{"n_experts": 32, "router_z_loss": 0.001, "train_tokens": 293900000, "max_steps": 4485}
Below are experts of layer 4 (counted from 0) of a mixture-of-experts language model. Rows are named router (the router's row for the expert), gate (a neuron's input weights, with its number), up (a neuron's input weights, with its number), down (a neuron's output weights, with its number) and show model dimensions 240-319. Each number is 128 + 32 x the weight over its row's rms, rounded and kept within 0 to 255. Numbers have three digits each.
Before each expert's rows: a language model's description of what the expert responds to. This comes from a sample of Wikipedia text that the model never trained on.

# expert 12
Name-initial syllables. First pieces of foreign or proper names, often Romance or French, such as de, La-yer, Be-c, Ma-ia, Arg-entine.
router:134149115117104123109139185112107137162148144148073144148107156153062140040100030116093109149115130112139183089130131140157074158170150096112144132118107058101139092146142191080082126170086096085166149128186126072127179186140086164127096189
gate0:093082130152100130097112164088124065107160109152203143113105165108068119142096091161129033137160148123136140081119138165111149188156140078109054092113136078110132083142073097168112109107163139092109169110119123144122113111158117076128145187
up0:158122194150053173076160097077112178132165160141194150115120105106152158109126162102127106112137131165138096122083126162173153132102168152122135131103199140067094177121184142146150150153109170148059199134146150123134113188180058156169099130
down0:169131179091136083135164174201085153130069163166070152111098108126105143078154180104189157121122140135125126152139109139123165171107121108106109122150108140106099145135101160174108144166130139060142138132123099145191121129176202159138133159
gate1:139125159155135154137135126148061092089141161114166138112164138127115080123182111162153114095075078141139116129131078138141100182204124168173167118146128107108123136152129171150109102100104100128183082065163074129125142133176146158125099177
up1:108112123116079175135153148137083129139157084152102082112142130108135170165121113049088147087148131123152114108139174118120090130151051100115147130141057118151114094096147148190171117127140146132119087126139092202072080112166133097124150075
down1:047095140097099083169145117209181137182072086051073077142129074160145149123132111104078118173138146093108101158119151111070167108110141149185081102163093115134142130127118120114167154194187135098113157107158170126180095093096103162080150186
gate2:107128153111158174079132128147089125128158107188081126104071145107082135109147113113105140146103108117128175077098137148141154193129119156170135188170145073058089110109149117157129194187196117109178167145100137183148128173155088086114150147
up2:044068099168122168142131154105141179095107120130168060103106127083121111137108110075105106160141150104148172124136148069123176178123136165124131164123123110102114143117084061087186070191152163118174129131118111106124114156138108107135109106
down2:109112120112181064114183156142095137146128108172085090140143104138083073141186140124120181142137126194150131114130150085107127117060163177136141063143170063124115116155103170161106153063134130186092149105115116145156146096111133094138095101
gate3:172121085082090191143111145105101192103123147134125121079082167156074147113079128183072123094134137126159124134125129132142092099076121089079105137183170114112081112139117157130130126110173147128124140068135106126127196128192091111115068194
up3:098099187146166150182095101147152072158128086154041073085160044135112071161159147079129112077123133108077145085092150134058136156173137204110111132099088107118139175127152120124147143145088073152157139144082131138138128107072116140139163140
down3:112159111189129159105080121145091178078080191138138124142155082121110132108138180188136156150112124187083173142172123136092131129113170179161124110121109162147118141156149153155096101088116135105111123135130186153134115094101153133069085164
gate4:150135110126128150065096094078122105097157114179154165121125187101179107116151138152141098106128131125122141089107135110138073171088156148133115150187151106173119183158081158188066139138107100106194111095153157116112131138219121212136089120
up4:135108128148157126087122115080139095086142109173136086064173136150141201086098111130097116163150075128066129071093118139095091122117162119146151082144144164163134109090127072181070133195066125107134090135068159165106102085184149149100136077
down4:107133122141112132117087173060103123136181131169179093166142112108107060153157097068149130148137121148077164143089096116142114149083117130095162120173155082099140124067059129127102178157183117140137116121138116128152108150118191127137079148
gate5:083179190154164137116129134106113150109134119095099133126130135175082132147155114141126176142127114125185080101137122170125137125128130121143158159104153136099132159150142168162133160160088107106132086166141199148088144176071151194149130175
up5:052146169138149159112119183121126139131080144105140136174143123162114167150139127119146100092143156128155134087123125133105130165136111193151157147114140176100097094145140143146193171121113150151163079105175133117144167151147139169206150171
down5:138083182044185141172144101111164109109133154119081150124159197161136128155115141206182175127113163166154116135139137158179178109148133165167131164108128133145111138180121084113124161162129127163137094087112130166086096119139124165135128150
gate6:148178099126176112087172151187090132148158109119120131118062167135118100124122091135122152143166085125182138099104097120148133174132142175077148125148103081094149082134117136118102114137111096140143134117131074119121122110111086093154189128
up6:141099145144130132168154110084107120156129102144096153173116083076134126153116130133109079118169104165121105167143148160129068088116154166159096128088151138137120216103117167164162084114088140165099161166138125127089089069180170175113142189
down6:160041141103135201182100131098184134144130189152139161135149163122123146115071114105152165096145130129100151082069100125096151086107112142152154181120100152167100172120192060133153148150104054139138137164106159120172105114090169138127075139
gate7:144146132127092066116109160121125117095160057164093138099074173082113104134119144101162129146211101105161059073180157088074149154094161118150107102029183084138139137101084152152098117107150119117142149073168117101152112181144075171185116174
up7:150136169134135133152091098138094175110123142116155097179157123154127100150127140147183116152147143126184154134161149129119125177142105058111127163177102137144120110104184118127158162195111095103087167174122130154087112107140151096081093157
down7:158137091098120143110113147094159122090176151138100137099141110178155139103109140171085132126144155112147145132093085094091141062060147140163176168164135109116068214171106158136145120070132113119132145117098079105141087101111117111125134159
gate8:169132072183103087134185153127076100111134114167123114129161120159110130160114162157147073110190164105088133147103071109084068138145129123141183093116159108176055120099055166142106100110149139095138122073096114107095072168086096127137192140
up8:105145099194130073141117136178148105134145098109112110108152154141177083167172133059153094121187139187112073150074146162047104084051153139184132114099148133151130106106115105149079149152154088166127100151157140173122091168145166146098135104
down8:089144098138132198119115154127107094133111131125064090026138154130125106177182104157171066160143097150172109079097142125120121142149105189119193176136146113113147117113127163162210119155116130135127048166086168080143098089144133082156100070
gate9:110143061099134130135116184127075174159106155145187104175131146064116114196151200097131051140143090144162070105132146104126078105187139092157120111116103100074117133161109131102111127173145058128200115089035125099158186111130122120130143172
up9:081145113155094131108090074084059138071141059093104141189102175123148105153137137114115122125075102140171076100118153114111175155138138107167137158138196178145140111122120092147127167122113137118157167071141121095175165102197134128137167105
down9:144071100087128122100164135117126147160089100182156102131146126177090155111089121151163146175099163195074105091043130188108113139168120091153122110105168124116094145144196060089049159136079151132109142098146167107101101135143090169075101118
gate10:148128065187077153120127009119122101118131123131113098123117108088073123118120090111178167142175175119182099113059093148127161162161122164125088089141103141092076098131133151151043090124156070132156171121165129103178115127151159122102164109
up10:129095161150165198111142140171137138091157184123157143105065131116114114155156173135083096082109130122083098154168166102146151170149133138139144137160128082092128180179169070140118150113112192135102053209114113116123111091161093095127132209
down10:124132132105102149103120140069156197097110071164134140139130099136156147105109132135145123168162167139050117090038108162109089139159106131151098174080127123093158123161155083141121133068156169117106146174153137130092095087123104122166173115
gate11:120206080090144073133174160138076173153121111180130174120101118134084060144059128168102137114149169079150097106102118156104141107185103147186148101073089118091147096146126160187102154152044114112116161114156126059096163142100144154144118129
up11:138164098132136122174143144090137156087117167166147151139166148163107095145113097103120107094169150119184062117139139201181127109144074144162115131157163213102175129063117114159146181118079089142159132084156106120062190128148101174139111107
down11:125096106115171060070132086065149104080107065096123126122155142153115079126083156080115121149113117087155113176126143084084191121121089102118172134119129127150083107178104103110153147148153155122149106136141136157105153127164095191109129155
gate12:155052058146119142164184180113127116150145163157105121197135141118071108126119043138134160127129093098132144103142146101126108124138167130154141137118169080115096147112099155154091128137116156124180179079089088119159196164105144138127113115
up12:108105140151135191107142110079153158082104091120191127122147128217174107141135130157073107111060131097131107083066132160127104132102103131105126094141160077139076098182150080126120142097146162135102152105120164137116096163168132089147116140
down12:099145147147140162164096126087099155107164141137111114097086111119147181135108088072167117116162121068161133116119155113132132132088163126150185148183085083208081129150103049127154139096060130167157143141119151045097141142099120079125154152
gate13:203140146119076147058137126103082072147140193084134097124127151096136117164109125155075135119084133115190109105090199109135121186095159131130079136128112170104119177132091120122133153196123132124099139069103146144094158120167100186118116146
up13:122130180072107104098109144165134099135125135134126103064180095132096114144130150162068148121143116111110157061151119076147103167121133143134140144107115107100142156124102151071156153163101093145108145109170089086107161092144087145092132137
down13:060153131203106122169100136108137095198174168154067139051080107201162040109143120138093143076066141111128174169109171142113116169090088131115107176132098138093101148101136141158117079145051124182159117198129112160106172048172140064151099117
gate14:171153128151123069119133108139076102178147065065044118146138130197106113134097178128133121124130103080205152136107143219121110134145200167099156133148184142137113111106203154092110124115146103085107147146111142117175109076149034116162111178
up14:143167067160180113118153080148127103173174165119067068160140131187132074100121107203126077095111159119140141084096170162127104169173135179093072091164114111110112140147160195115137116111137160095131129115144105087166130143134151154162113130
down14:137187070093145112122164149136114147067123111157154115116145123166091093173086113058128108098119120180099166185111107082153136138156112156133094133117121128065110107126048103075125097079124092111154131111145197150111150112193041113138111089
gate15:147115138166201118094123098134176109091184156148119107111095173138107143161145128077123127167102131122095140117139122126147121118097128155150117171057159178148178117149105211096069179167234145111119082114133161168138146110156150153117092113
up15:125112131059138080199122122131156200072135164118129103096107096069141135111053096107141147088139134139091157084108148155132081185118140134172134133181204109192149102118041123112106104189116149092178132173087123117161085129145121147121094132
down15:080104069087128076102131147120093109105065120129154089135157162131144099159165118059095185145101135121145169079095087120169119092113120101082125114123153164124078081143121105076164101150177092112121135119123108098114134163154074112134125101
gate16:144082086110115101126082179179116101179190156112178189144131063102063136158107119096120100126144137125161107099128147081133138115138089101138087167156116114134132101147144146230174151151109173051132142105108097131129139194208150200140131160
up16:143124116134095107080122104162090150149122129104142138139183116110089074137107118144088124130109113120124133146135130102125101099103145067151111157115101105154146167165143173148147129109169192099124086122176051104085110148173167138166115159
down16:146134139088121141153075130109151107126166101163135068090108122128136126126065166128079122140114130186130104125158131114148147121175157113075135121132120109126188062056081150085137118174115180076105182076102100135156152120145152144110140194
gate17:183165169118107071081126143109116106122195199132120111142133150132152119106139098135070145143136093144128114193121155112147127133126154088093135093091107101177176133133106225160196108103128090143170124107114151110127057166092163145136123116
up17:140216129140143139147100130095113181126089118150164120064143138107116087129139132164134116170172099110160110133129070127134118199089129129136109129162179122097158174127189131082117159116131169128088113167130076128130086166068132097119123117
down17:124100147104166109109136122156141120135117153070109094176057128171109146116167161142102128139158100112106107103187131103180121128153155129141070128134120159169149176110155163126133132135160133139182163172060199143142107104166141148143095099
gate18:150106122148112108061103174145148088098131112162109114100123145167121095130120157067106125143124133116081140094107086130087079048140085111146115100145169160124161078129182129171102138161094069116113106177126118081179138113135124109171159084
up18:093148124173147126126091154082094154120085146096096146082123088089132187119120130128133124117137126126128161149138123105120165135148127172105209110091102124106103151183115137174180067114171162192133155096114157168110092184102127189112127133
down18:113095068167139147098173103080150099089129134115124145135125152128125160194103107154101130101180125104121142086164119121170157114108117151135166136136213144151144050083175157061075124168109094125071160077115160090108154131152107126142129115
gate19:147155138117098181140121164124119154112164151127130174113219149140093146110099088108134087139073152159134138139117166081108079089197088122069076118130117156167180144092151096101129132116124136148099106088158118102118131128103186167107180157
up19:114126111131103114134126128159112110095115128163159169098198138147165131157147154165133116083076117122151066127135129131068110089107132121147133188116104134155130109154158166164143161096087141145164068167136127110137117109132180122071121136
down19:147144184113124180120123170092132125149120144166126162169131182155188126147155129087139104141190158092095137083129166110128150093096180166088146098077071097128068110131168216168104106182141120127089132143093202157114056114148090102129084146
gate20:173105109093130118098104172153111079172117165167081166110157126140176099109098151099069126129095089106122173115090141094119122195103108150115132151112122149156096121057154120134116109093093165105141173136170157099157099118143100170166119171
up20:112119141107125141131092148138186153133131135178121120161122153066140148155095147093130172141039070088064161100146130098126162179188108143128140112164132104152154167139134085107150182117102085133137049194170112107114123102127151089159117137
down20:115138170112161169102167115166118097140093076134132139135149221091127174079055123214153158138120118133128143129142089169117128126055147064096096125167137113055158081134129125156173111106093139134132118104120104094167116163187167135187108170
gate21:138131108115146132112135139105122129109108158183181104104170118148137127149129094126100093092087093087123154119119127131121123094061142142114187121191041113173112150127095112133132152150165074106146173159089159151178120155145102111133049099
up21:178178160140109135127159114124100139174164140092107129162109147196115139056149162080118149138118171161088086107133126141113125154079146098107073116117164122138084169139098154130176058094094118088143134165127092121104106134117109085200163122
down21:163097155109067119094150137124125101118153111077100113141094107105179133129124127078157156131118100114120135131107215118115138169176074069130134129151167127091115094155136124120113081106148170142151160097105089096111143146087148147130157113
gate22:123130049156108141106149131127109122117175193121155070172159113097114126170098127126106085146099087126115121104136166143158058110118107116113136110054104110206130127150144146164116086103124101116108086115146120132121145112076111118109129162
up22:078131112111102121167151125142142150209109076169150166105142125126099137073088111132116183108129173105144086158156128160107238139095157135083183110109110090177159137137139127134115130072184136138206172096143165115171153147101123152109072089
down22:122142093115145144145082137101118145106131143119165094124119092157112077069138128139097131150110101128143118144146128098095115132131066145118141155172062178181158103134144087116109124152137185094170126098135129144159190107123130135128090185
gate23:137121102133143120095125155122133152139155104157168113138125156111066085117123120121107084084108083094191082116125130124125145108116120140142178112122101123053110147162151057135067103109123139112117103134118139162090055124110176111144141103
up23:137156096139088142107089134112148113086098122113115121099096167137131110148127104117148201153139079171088134156079103144129198107147114174164046083152158165141091169158118171109143127112165177134129102092199122090123148135127131077154096142
down23:149179130125062087169107075130186150132126155164155113097075146161189150091124097086122097115081088128121124130121131156143091111200161181190172042170148128112119113132132121149118100155131069136085136138051117131141085056124152157116111149
gate24:154104158092123067110151149110170094149109100083166150122154153148069112117104138075134071110135141095174126142139172125111117161145141102120098111170178093115097114140179154199150111114112187145050156100132099092092117132125052089150104110
up24:105119133117143161103128130187146154126155131089106136086139111075077124069153108152107152124137128153142131133098155121131123109128055122089138129157088109078139165143125146073118045110101067128149129135091153178107117062126184143173164174
down24:154131161137091166093131124158136146129126100163097120168176165116185147117125071086097156117081113115130101154082139119185108062142094186100175084138127186146165081138141143069071192159120186180158147154137081127134160160160189181173113124
gate25:104087159162162104070148147114130087204124142139085154135117181145110104124107172109163100117128153106101152093164144125091131144118137216159139113074171109133135107123150188168092218120157143127126202158158091126175118111146182142106156118
up25:111167153124095154172097120125071103138130104134100118153149174128102078175093127184084156102072140059197127175141127115199128117134092158117160162091137098148111158115150098125193174156163166160089125116143158103113202144183130186156172130
down25:119102135125056139114060134152139112148129147119118077104112163066058106097068179148146113100078124111088142135148122112139094119101116105137042145181092096101152102206107136125073135165160098087127111119146083152125092201097108168158161173
gate26:097163146116142126124103143131055156131141153139131185113132147080071170163128130155089146131154156059126162113195158108176137152137112116127111194096154101130144101172126124135173136098111144107140190108169070124176136153165099115155132108
up26:115154155172142126083100127109152148180110093138089117113137117157125111140135083089117122108162164169142131165152108044131120128150167141179084138118117136118026169157127150124146141177087074137147124163115138134174125131107150087072142101
down26:133119101072152138105093178131061188159117190132107128119108202144132101076131127137151126120136115107086116103162130119169118133147147125107114116091048159161108175148208143120192109113129132204111164090110105157131185138148059143136139125